Weights of a small mixture-of-experts language model, trained from scratch on English Wikipedia.
Experts: 64 experts in each of 7 layers, 256 squared ReLU neurons an expert, 2 picks a token, a shared expert of 256 neurons.
Training: a variant of SOAP for the experts, 2543 steps.
Below are experts of layer 5 (counted from 0) of a mixture-of-experts language model. Rows are named router (the router's row for the expert), up (a neuron's input weights, with its number) and show model dimensions 160-239. Each number is 200 + 40 x the weight over its row's rms, rounded and kept within 0 to 999.
Before each expert's rows: a language model's description of what the expert responds to; "comes after" lists some tokens at least twice as common just before its tokens as in all text. This comes from a sample of Wikipedia text that the model never trained on. Tokens count by the router's weight.

# expert 17
Infobox and taxonomy fields
comes after: ":", "-", " =", ";", "hyl", "/"
router,275,244,200,117,221,163,212,188,247,162,249,205,190,176,236,265,244,230,147,184,267,185,233,190,167,151,250,134,217,186,183,203,174,163,240,171,173,139,132,270,176,256,235,209,181,180,227,154,172,198,193,231,186,178,146,297,224,191,140,164,186,237,171,222,183,201,187,194,154,230,173,141,169,170,242,220,287,269,212,187
up0,184,165,176,191,161,219,215,187,214,264,213,280,200,214,249,263,181,203,252,193,181,265,162,262,144,220,173,176,225,226,258,174,210,197,155,220,197,140,225,173,192,231,190,215,223,144,323,171,150,233,135,239,234,179,122,206,200,187,249,158,219,234,194,148,237,169,203,274,145,200,215,156,216,169,185,203,191,220,176,220
up1,162,184,187,228,274,208,208,185,155,194,200,158,228,209,250,203,196,264,36,182,197,244,202,238,196,178,220,208,178,148,210,205,168,163,204,246,150,175,258,270,145,234,177,281,149,132,248,126,172,210,224,211,217,168,175,139,197,147,210,195,216,121,238,164,275,188,331,184,251,202,150,211,181,185,196,207,202,154,192,100
up2,191,240,218,193,211,158,177,164,188,232,168,198,179,152,218,226,239,206,167,279,185,164,233,184,228,203,163,204,192,227,137,185,208,247,262,143,215,209,154,181,175,218,200,247,212,131,202,171,206,210,146,135,240,152,234,223,238,175,262,134,222,169,205,192,278,154,203,131,230,194,199,157,172,215,161,251,219,185,156,153
up3,228,164,144,212,184,216,234,186,212,205,246,206,203,203,149,170,205,160,211,230,272,167,149,155,135,214,188,224,197,232,190,198,212,169,157,240,123,229,108,172,219,161,155,234,233,157,185,119,153,206,202,206,216,233,65,202,122,261,199,125,154,192,226,242,210,136,204,253,205,223,175,223,223,233,209,230,268,225,133,213
up4,139,191,215,195,234,220,199,228,171,137,271,166,188,242,209,313,138,227,119,158,207,210,160,202,186,186,249,178,126,240,195,252,153,154,221,239,167,171,242,227,202,195,189,176,144,184,240,158,234,173,175,231,254,96,199,258,216,145,215,120,240,212,228,238,216,214,175,139,176,162,193,145,175,176,171,171,130,191,187,213
up5,206,180,196,199,185,190,168,147,260,216,172,245,219,178,189,253,209,175,180,232,212,117,169,165,194,218,206,213,283,205,227,203,216,224,175,250,102,102,224,247,190,208,171,145,212,134,163,227,208,139,253,189,196,227,130,138,160,172,261,176,229,227,217,147,212,190,212,291,201,250,138,205,250,271,185,226,274,262,210,183
up6,257,278,107,144,166,130,215,252,186,220,159,270,150,179,248,222,258,211,215,167,212,220,146,193,185,179,271,152,240,157,239,251,202,180,186,199,124,225,210,269,209,183,203,233,164,229,119,154,152,173,252,205,119,256,195,185,224,142,216,169,202,238,173,214,232,238,221,122,193,224,265,188,136,173,125,213,197,256,181,203
up7,261,156,228,189,191,177,187,204,226,180,131,158,222,237,232,92,202,219,132,168,167,192,183,190,239,240,176,184,196,269,259,271,242,159,174,228,154,180,239,186,186,176,228,152,201,185,180,245,172,224,238,221,174,186,308,228,190,152,231,246,196,190,237,221,120,257,145,220,196,204,221,168,223,230,176,224,231,218,143,209
up8,186,170,164,168,105,121,154,187,184,206,252,218,195,162,277,178,212,182,205,253,187,246,180,280,235,221,223,219,235,158,173,215,142,228,189,216,169,231,163,275,204,232,193,236,155,165,195,119,189,157,208,209,185,157,191,202,120,198,162,174,211,174,166,192,225,280,142,153,248,168,168,211,180,176,219,183,165,276,201,192
up9,195,239,171,224,153,238,216,206,213,217,231,152,185,216,226,170,175,220,172,237,250,219,102,236,93,213,242,89,227,146,250,206,230,147,235,229,132,264,207,216,163,160,232,239,232,191,273,234,205,171,208,210,208,187,172,212,234,163,133,115,159,194,155,229,230,201,238,184,152,172,225,222,210,189,198,211,216,234,199,234
up10,176,195,273,171,269,188,234,187,221,171,271,155,195,187,224,254,211,198,162,112,187,230,280,186,188,131,141,195,245,232,150,249,224,236,194,225,198,163,274,175,225,166,211,203,212,137,277,128,175,135,207,185,200,234,214,139,203,228,207,227,145,248,290,180,158,231,209,208,197,194,229,230,228,151,195,207,171,284,177,221
up11,188,156,205,236,188,205,200,129,159,274,253,259,189,190,237,226,239,178,125,185,205,160,235,130,235,204,267,103,171,228,177,238,185,218,141,180,272,261,159,242,174,150,199,184,239,201,223,186,194,190,196,263,190,185,206,309,185,191,177,258,191,246,161,216,201,194,101,211,157,146,180,256,187,155,223,219,299,204,214,201
up12,218,171,220,234,106,200,258,182,209,244,210,200,139,141,202,225,214,273,189,230,250,229,159,237,178,173,185,192,174,218,166,201,237,199,222,200,214,214,175,135,243,240,225,201,222,192,161,188,189,202,198,218,245,212,135,232,202,219,248,158,160,231,165,161,153,136,221,179,125,226,223,125,190,195,191,209,234,169,174,185
up13,206,206,208,191,236,130,120,225,243,190,181,206,175,173,182,181,210,157,317,199,216,188,271,208,235,199,237,227,256,183,171,129,200,301,276,125,202,200,253,154,179,157,211,268,267,174,136,219,221,176,225,172,157,172,203,229,239,171,174,148,223,236,241,255,150,252,144,164,201,223,261,118,203,182,185,243,231,167,256,162
up14,182,227,259,192,217,216,147,251,212,201,234,194,184,178,188,198,181,199,196,206,209,125,240,128,223,180,174,122,174,184,277,228,200,129,232,253,162,192,168,161,220,197,225,170,162,206,214,145,194,211,236,167,211,131,221,214,273,189,150,226,158,225,182,223,119,199,225,216,124,211,160,176,192,179,172,192,233,220,162,211
up15,193,224,202,242,208,130,267,142,208,157,216,191,222,185,126,205,205,231,179,169,222,178,232,203,159,188,187,189,219,222,193,196,232,212,276,148,193,232,157,181,135,323,257,145,196,191,250,208,186,149,208,224,175,240,167,135,60,257,165,163,183,160,175,247,217,210,149,140,268,161,194,240,138,130,226,177,209,243,210,153
up16,194,217,172,178,205,224,141,192,182,131,208,176,228,279,130,264,196,231,175,232,180,208,156,174,218,234,182,203,160,213,199,162,255,217,174,197,145,233,226,232,161,200,231,160,176,206,161,132,170,234,246,132,249,154,271,238,175,169,183,156,172,231,160,142,287,191,212,261,146,224,162,225,247,217,237,228,235,202,189,150
up17,223,282,228,163,139,237,118,239,195,226,185,191,202,187,295,245,177,188,121,243,200,168,152,233,254,238,281,145,226,180,252,198,197,131,164,247,165,159,190,217,207,222,206,201,216,179,243,140,249,169,153,245,240,263,210,217,208,192,147,155,210,208,137,160,225,235,116,202,168,167,216,169,185,225,186,235,253,293,203,184
up18,255,233,187,200,247,209,213,186,217,125,220,246,200,202,240,241,214,215,253,178,221,172,210,237,176,163,265,241,275,185,204,191,238,219,253,191,206,203,252,191,209,221,286,204,172,237,207,125,153,187,256,275,129,191,180,234,235,171,183,149,219,264,203,317,150,170,195,179,238,163,164,188,188,221,233,192,150,212,222,251
up19,214,230,218,205,208,142,198,274,173,202,189,99,247,212,213,212,254,226,175,238,243,160,220,207,180,164,240,187,291,167,239,230,253,208,261,185,209,268,179,226,276,206,224,212,155,164,214,188,262,248,183,268,234,172,181,289,199,196,131,161,251,96,281,156,189,201,254,203,253,184,211,204,212,126,134,148,206,200,172,181
up20,189,190,277,154,280,222,166,217,230,172,157,171,143,190,200,305,217,174,192,175,203,178,271,208,162,120,284,190,214,122,221,259,189,193,179,124,210,150,250,222,172,209,263,145,124,201,149,201,156,183,199,172,123,238,132,157,211,182,222,206,184,267,176,211,205,162,207,178,216,192,125,194,139,251,196,257,262,146,281,219
up21,225,193,171,181,278,168,277,207,259,177,202,166,213,125,192,231,188,235,208,190,163,231,136,108,215,167,218,195,191,135,184,234,213,200,208,245,232,158,238,186,305,152,176,214,211,245,125,196,251,236,218,173,193,270,202,255,229,217,248,203,155,244,53,192,139,189,175,228,131,275,187,170,204,169,175,203,191,187,191,277
up22,248,179,155,259,247,200,189,232,178,147,219,151,257,196,175,195,247,274,181,273,282,144,262,140,238,157,208,52,221,166,205,269,253,161,179,260,214,187,218,232,138,182,219,189,199,228,199,169,293,233,182,240,191,232,204,252,219,225,176,253,260,204,181,284,149,244,189,188,243,167,217,169,170,135,176,213,238,198,222,209
up23,224,123,183,218,308,182,243,228,184,162,208,155,225,167,220,211,206,172,196,209,204,191,157,139,225,147,169,132,137,219,141,200,223,182,250,185,257,184,239,185,254,143,135,203,242,238,231,88,234,246,223,199,197,286,193,257,128,177,224,228,277,233,129,170,198,203,217,177,232,233,212,225,219,220,189,188,208,198,169,249
up24,188,217,207,155,183,164,208,181,220,224,116,258,195,172,161,233,193,235,235,168,109,227,200,246,220,258,202,236,189,183,143,161,112,155,263,211,156,176,121,179,200,212,241,195,243,200,229,111,165,161,157,211,189,202,228,242,288,160,212,161,209,171,262,235,251,242,224,211,209,214,279,176,150,180,203,250,156,96,222,113
up25,276,262,163,235,227,174,195,287,162,102,265,127,189,213,182,193,242,219,205,248,269,238,232,190,190,203,242,170,206,162,166,256,170,177,199,195,166,179,229,205,123,272,260,209,168,149,185,135,183,99,251,213,147,212,142,191,256,165,196,170,216,233,188,221,259,237,228,202,156,275,143,142,214,195,205,252,245,224,217,192
up26,252,173,237,243,233,221,112,210,213,196,171,207,206,199,243,230,221,240,183,236,221,239,182,262,193,143,163,242,212,217,204,160,228,195,305,156,220,200,232,184,235,189,241,229,227,166,153,208,153,203,248,159,177,282,172,190,196,188,209,173,201,169,202,126,131,195,196,232,188,167,232,174,158,231,170,239,212,146,220,163
up27,185,221,229,149,173,240,291,185,187,231,172,191,207,244,168,150,186,261,208,229,172,205,206,200,214,205,211,201,188,242,191,238,238,184,169,242,204,208,184,240,233,272,193,165,215,230,287,196,206,140,161,196,193,190,155,193,194,215,187,257,256,197,182,161,281,227,181,209,185,222,262,136,233,242,168,248,184,207,150,176
up28,178,222,214,151,270,116,156,157,190,149,263,137,213,189,242,173,204,195,178,206,241,206,232,203,182,192,206,134,209,186,270,227,225,258,206,173,222,177,199,148,137,230,107,181,136,196,194,164,220,180,167,217,223,179,200,314,203,196,211,171,228,216,266,204,167,107,177,137,264,191,237,276,139,150,212,187,216,245,244,175
up29,206,157,195,206,228,224,129,200,181,182,165,208,219,199,263,198,238,174,141,142,172,163,194,174,140,224,205,184,272,268,262,190,206,220,226,242,120,203,193,270,211,158,197,236,135,153,189,231,237,169,234,232,182,150,240,216,198,229,166,224,214,245,206,183,245,195,144,181,193,180,174,249,249,292,210,201,257,244,177,225
up30,189,218,154,172,186,126,283,154,167,187,234,240,175,196,173,204,245,212,156,172,204,167,255,138,176,261,189,129,211,159,245,211,190,190,208,177,195,228,195,228,154,264,251,171,115,157,222,130,154,158,239,189,155,238,212,192,222,192,180,211,222,174,193,166,202,140,131,183,156,161,248,225,186,129,196,241,202,235,182,221
up31,230,225,202,227,163,184,238,222,163,196,208,179,203,289,206,258,237,186,194,225,158,164,203,195,192,135,173,155,138,104,213,221,229,268,254,127,203,163,170,197,213,199,274,271,250,188,154,231,197,188,161,134,195,82,261,191,199,210,152,121,170,275,247,174,211,184,166,167,198,223,144,237,185,213,205,192,227,174,228,175
up32,182,189,231,158,247,256,140,212,160,215,185,219,164,167,252,252,217,254,172,207,182,269,149,216,144,181,201,232,212,260,141,160,215,193,198,209,182,274,112,237,214,236,270,142,282,256,201,254,201,188,166,284,176,190,215,213,211,189,197,186,244,225,205,213,202,243,156,249,203,218,147,197,248,157,197,248,154,266,224,139
up33,212,103,211,201,306,220,281,190,260,198,138,145,193,170,151,207,171,229,262,204,238,151,246,149,209,209,181,207,163,223,243,208,177,83,254,184,165,228,226,198,137,252,151,165,125,179,141,140,182,185,243,217,201,196,163,255,173,216,212,123,152,154,235,223,237,196,244,205,274,248,217,198,209,176,216,252,244,176,195,192
up34,226,223,201,252,174,171,214,215,198,158,181,195,210,125,184,232,200,209,276,195,173,165,218,224,142,197,258,195,213,143,123,211,241,209,206,231,133,166,170,221,249,200,211,254,207,265,236,239,208,246,194,161,194,142,105,194,202,209,280,162,269,245,162,266,196,234,214,234,247,269,184,190,230,177,198,248,161,251,167,187
up35,217,190,199,151,141,212,150,250,176,216,224,225,194,253,254,243,213,200,177,151,144,195,269,218,230,203,176,221,245,188,251,234,169,212,187,157,152,200,179,238,177,235,193,199,204,222,136,225,198,123,238,238,196,208,245,219,223,205,200,156,182,230,183,161,154,130,200,137,201,173,192,244,192,210,216,202,262,187,195,178
up36,263,204,234,176,151,181,176,191,142,186,208,234,179,287,188,236,197,303,194,207,162,110,219,202,193,199,198,157,189,164,209,231,214,186,253,217,273,122,195,191,187,237,208,318,167,303,173,198,182,246,185,250,228,180,174,262,161,216,215,224,225,191,260,158,179,215,210,185,217,187,219,154,168,226,183,163,226,171,197,164
up37,211,213,169,249,147,207,222,143,108,208,257,132,141,129,164,198,173,231,262,260,229,237,242,273,192,171,222,238,173,221,134,230,153,152,244,189,163,226,212,197,179,227,158,236,225,184,216,174,232,199,192,188,171,167,204,137,202,146,172,202,207,240,268,238,175,182,214,255,174,178,265,232,162,136,159,207,203,122,200,187
up38,279,220,203,239,199,160,170,160,172,189,219,179,205,181,229,196,201,203,99,159,238,190,212,190,206,202,169,180,205,224,253,231,140,210,179,254,280,208,120,228,159,214,225,181,177,180,193,41,202,246,120,126,213,145,217,274,181,195,171,244,189,248,179,182,227,221,119,212,288,268,182,244,197,252,198,204,149,243,178,268
up39,238,189,251,130,216,150,202,155,205,210,246,119,232,219,195,231,178,222,120,245,236,122,191,134,181,202,179,207,150,164,201,211,208,187,209,152,156,168,204,241,234,250,182,166,122,275,229,112,161,234,177,227,282,266,185,188,184,220,194,211,225,186,238,224,154,222,153,214,178,233,163,162,183,193,221,195,272,185,198,188
up40,180,221,180,224,150,206,191,119,230,163,178,145,183,179,269,228,190,179,233,210,256,267,243,156,164,169,179,205,240,250,165,177,217,166,163,249,156,135,146,164,146,261,106,162,211,111,188,211,202,163,163,175,231,156,196,213,256,207,273,145,137,174,186,240,275,196,191,168,216,155,202,192,217,243,223,197,237,281,202,181